Experts of a small language model: vocabulary 16384, 18.7M parameters.
Below are experts of layer 3 (counted from 0) of a mixture-of-experts language model. Rows are named down (a neuron's output weights, with its number) and show model dimensions 0-255. Each number is 128 + 24 x the weight over its row's rms, rounded and kept within 0 to 255. Numbers have three digits each.
Before each expert's rows: "comes before" lists some tokens at least twice as common just after its tokens as in all text. This comes from a sample of Wikipedia text that the model never trained on. Tokens count by the router's weight.

# expert 1
comes before: " |", "1", "2", "3", "4", ";"
down0:123133143096131147138166097084137087151112143168167129133079200132132116146107155134150164124151127109127106090106123141152153143129141098091159133082120125142145142123132126148163130108114085105126120132137141102150097132100150164118112169123152103119099109132070112142139135139140109119106144112112148126129104142120127138147172148096123136145139122124148149165135143142133061134103123159187146149094104143111113153137157133145092125111130177138143111140154148148147129152139121141164168135128125125169119128111157129142116146158123116150073118136133147141155148179151203117120185125133118161149141086147096130092168095128133112105117115165060128137143119120109163114115134119136117160153152130102105124140108181108077112164148126108155148110143088135125110154095098
down1:125078134138069166143134150156124103117154124085169133146152165158121140098118146160108075107114103126105153160137152108158122132125127109137157122126112139128128085118094152130124109124157122143119109140129140153115103118090123128172113102110106119101156116142158069084164133167108131155158128175144123164140133157096079144136101100110125177164089144162131126151095150142087155153132095081138101095151106168102141095132101105119110114137116114155073106130120127130127110097151131125169096149150173162133147102150143123149154083111081113125101152179131110139072120148141108130106173125171135130107126142126125124136107120163082124109151116159125165135167101135106130134120142148139132147090133131145140106155117175144130101135081112122138106143130128123159137137143112

# expert 4
comes before: " of", " to", " in", " by", " was", " for"
down0:163126087150134140143169136116115127099142138133148082153103100114109117070146159094106135136128111148134142112162107154092077134133164108143134134137154145128143120154097134137121098147094114098125111133159142142115098161155130123163117107101093152145114157179102107145122117112158111085147113137083142079136112097108147170106082156119118133107117144104103145127137155124161107162144159147138159130123119180082128152123108118141158183125116121165140167149123116107166168153094121133163105139154112148127090127121152167108150151165140138097128182074160160139085134112145109122176159106181166110102116165118129140133123140177128091128106135136165123126135136125114114142115117136189095131125133105112098143175134153114115135139132134109155115155113104122123110138090121
down1:105089162093123132117167142123121110134136113158119112127163121135121111145126060103145094167115127154143136159132157105098134158096123064092173089123077126110119092123135146130091141151142102133199116151157146149120141107104160135112077132070128182064132089117156107119124131122133090136138133130085142086125112143103129107116145105086127111128178130105163088085141092120137105084123088092130145142146112092108140121095120196136091077148097125140148149159156142107142131156117130135128149148111089146127116129096087092147087139119125112116133113118121107114115106109141131134112159102088160123119115103128129142120091139135110116129131125122146142150111137153114151152139131152132135141149134149147146109120116145131086132128138112107146093122155117104146155127186109

# expert 10
comes before: " of", " in", " to", " and", ".", ","
down0:155145122137144103159130171092145102157140107159092121127166170102172129138168148145129101093110149132131134100124131138141149137134111143139113125141152119085144073168113146141111119164101120129099133141161128073138134084132085111150124132110078150162126124133142118117137104121136149148166118096113127073125153098156138166168119142134143134137123112106143141204148108128088097125096109126108093112143134128108093148115102068120123126121131115107148097114159146182110129129126142160140101116121113137090159124092123127126107218156118159077135092149130142147115152112120152115093121151127123126091130145100177163131136142121140099101150146102143148111154145128135128100119130112134131149103095108111163162144148088124099109179141125101128084140098144082109147110113136
down1:136177123108132124145138139119162160086092125144114092128124132114096111138141179130131133134101131122141101110133132096075123120124136128142147150128149147162135076118103140121111157177112123100148136128167098108128098124060161157127155133134160125167156119150095067136097116145157111127143144098104168138169138174112121072134146127149141157117131130110161130113102116136111086122114154160120131085183093119101140140151140106148093135127104117150125142153100142122107120165138119126106123128104116079127127138151135096136155075149143147164156128120123102094130174133121135154101146147133158109123141214104149131122133129123137133131137117140126154166127127098109089130104115083166120113140118124139133183156175163160135127155130090123135138147079115168104182135140147

# expert 14
comes before: "\n", "-", "|", " The", "The", " In"
down0:160135135117175161136104144127100135071131130136080087102100151151151134155169104142115142082120149134122155106166149142131106105142131123108124143127127136166119132135120158115156143109125137127149124097079164144075145108176170086144105118135093118119178158130137137166149109117125118093131131127147124176112133162118109110146109123119131125180150163135132138219140142106123130133099159102129148145152139112144135137111118107174113074140118119132109121123179110140150121097099165149121154091123096116142135139141148121170084117109105112139155164152132141093148111149146108138151138153096106137162164138112099131100089111130136128129158142137148150128127116156131143160129097123126145118123161138140166118119112141154106167122114147086139110110137052068078095122112118
down1:172137112174130124155110125137136128100132125106126083154095122113116140127090118086132123145155078139159159109154131134103145097102125128135108144112084141145151150079121116121138174096128128127107156119097135122182139107144095162122169126154149186126158129138088137148156155154118135122075153102126166191155099124094128144090120112120160151122130114121132128129175073139122155125139116094095114118129137167156112153146161153127164156133136129123146124143118113132118090152122135123127088178110127105135162153117119083155136161114122142112150135161138107141100118133117164112133194094115151125089097138110140135143141094142191102095166173097140121140140123147158159134112153178092119129172100107124140122136115107106096106135159145132149122159141099138130155128110086

# expert 15
comes before: " |", " ", " 0", " 1", "3", "4"
down0:112104154114104095085127151180126095109091144168142146100130133132123153153078162097105110116142143121155077132098135123165114126095110141128120147168100161140184164168067112149142112122160106134111101129167145114112157118182125134135126111123115161102156126138138158134147156107131140111126144137136109120137127116122147123149134097098145158127098115139153132168107097104102171136108151137128135108137150119112137091127135080193161112106164084081107127098117130127153075134130151147145119098123138088147142121131124161141094130123122096134141109132143112137111126083109146093150154136155145153124152101110116100142117142092124101127152103117154094150138149126115168134117092137092156175132144112090160126135124134127137104146112100098127098138118198057123175121139143
down1:117135138113135178149125128094135094101129085135114122156123128175113134090164130128117129107152111103141153152153135122101121140130107145178130095098120093095116145149123129130127132089144140155140129122148123128129147109122157127152114109133112090122145123166113173178139100132122109102120153131138158122100141106145080168138102137086145146104141138126140135108133098089109145117128152073095141121136146103176133108101173092126115159129101126130161092097152100124162071134117134122093140149126188156108145149111121089163098087118134133142123146135115166105122122137132122147138153142113090111069082172100129076133168132093113100129106101108129144080100172160133110098112109087127103098158078160135128142132156127084153150109175095100144114136136119141169131130153124

# expert 11
comes before: " the", " a", " an", " his", " which", " but"
down0:080147137115117129137115092137140132156121121100134123123161131151111160124112120130112122122088119119130132147151136163162105120128162134119109110148129121138158168078112142159167130124078099102156119137146141139125133126122114116125124189128124105118148110139076140117151163139110104112121136071121134114094154103118112150131095106122097150145160130092165177110097164127108123108105118108143122150142134113111129118106070215089113117120154133136123136153123148163171107118126170153164124113102128117103130106155134094094127122124121126131124169128115129116160138114122142111140148129133075132139118084126109103109164093136136194144144157158143099119131168143172123153147117111058138154131176118116123151136134086084157082158178157095137139164145140115128156102136079
down1:159121168124109121076170174110139133102137124133127132118107139099141142169107128127098159119113151128127126132122163119080110144126157172125174116125172097131091119093109145074164106091146141138121114141119113121121124134116161167154082113072100142174130124155159132109111111141101116094129117126108096131219101121095119156081116121135103154130123135114096141188141115144149121148114156126150114145145150143131115152126090053133139109134149117128178151109114147158158182129108099168101104136054162148121123108112153144174100132114160132149157150143131138100121136117137120135131144132187113127120122152118168085149120124115114146112111164135142144119124148176103140134116122117122138105119121164138136123149130081102134123140101115166137122100140118106150128145133122

# expert 9
comes before: "\n", " ", "|", "-", " 0", " 1"
down0:087079143178094142095106103134152117122151177150145127102154141065177183132127131129159103096142130147186109136095149146119113113142070135154124119126125086132139144151163136092141124140105103146153124141125127170132139143128159129142190132132112129112131113148101157123108138127116128112121151148152126127120144128144106117076074153150114110127148173193153111109146129110146153159144110152152156111129119174106152094146113157155132137126093169114114128122158152094144141102152114113146137107135157141160124103161107112120125143127095137096088127092134150140145128135152128152114122108112115107135157102130139161116125118125154101129105102164091113123114133115099148186090161110117105150082120129126100091126159115114109147113148154122164146065112150157155119124135185
down1:110139157142141099109138142101135134116094138147129098163144139106140112123119146126156135124138094148142127129134141106101124129110123144127164120146135150168119145155141143134144142155149117144172141145190155141113151129133123124134143124131120116138137108132159143120091146156085115109154107161121112111138140072168150121147115109103112132110166097139133127255132126146090178148099141160124120149100099153123165156118112030133153129160150097120157104064158125131111132109125118135097055121103136124117138112160143130103148168121147111146126155149140099110144142118147149153076139101148160113137153094153124118164132113110130127121126125139114127069152132122133154131118140096109117119130114121101144083144131113115117106175127123142142167097141126140135136110153119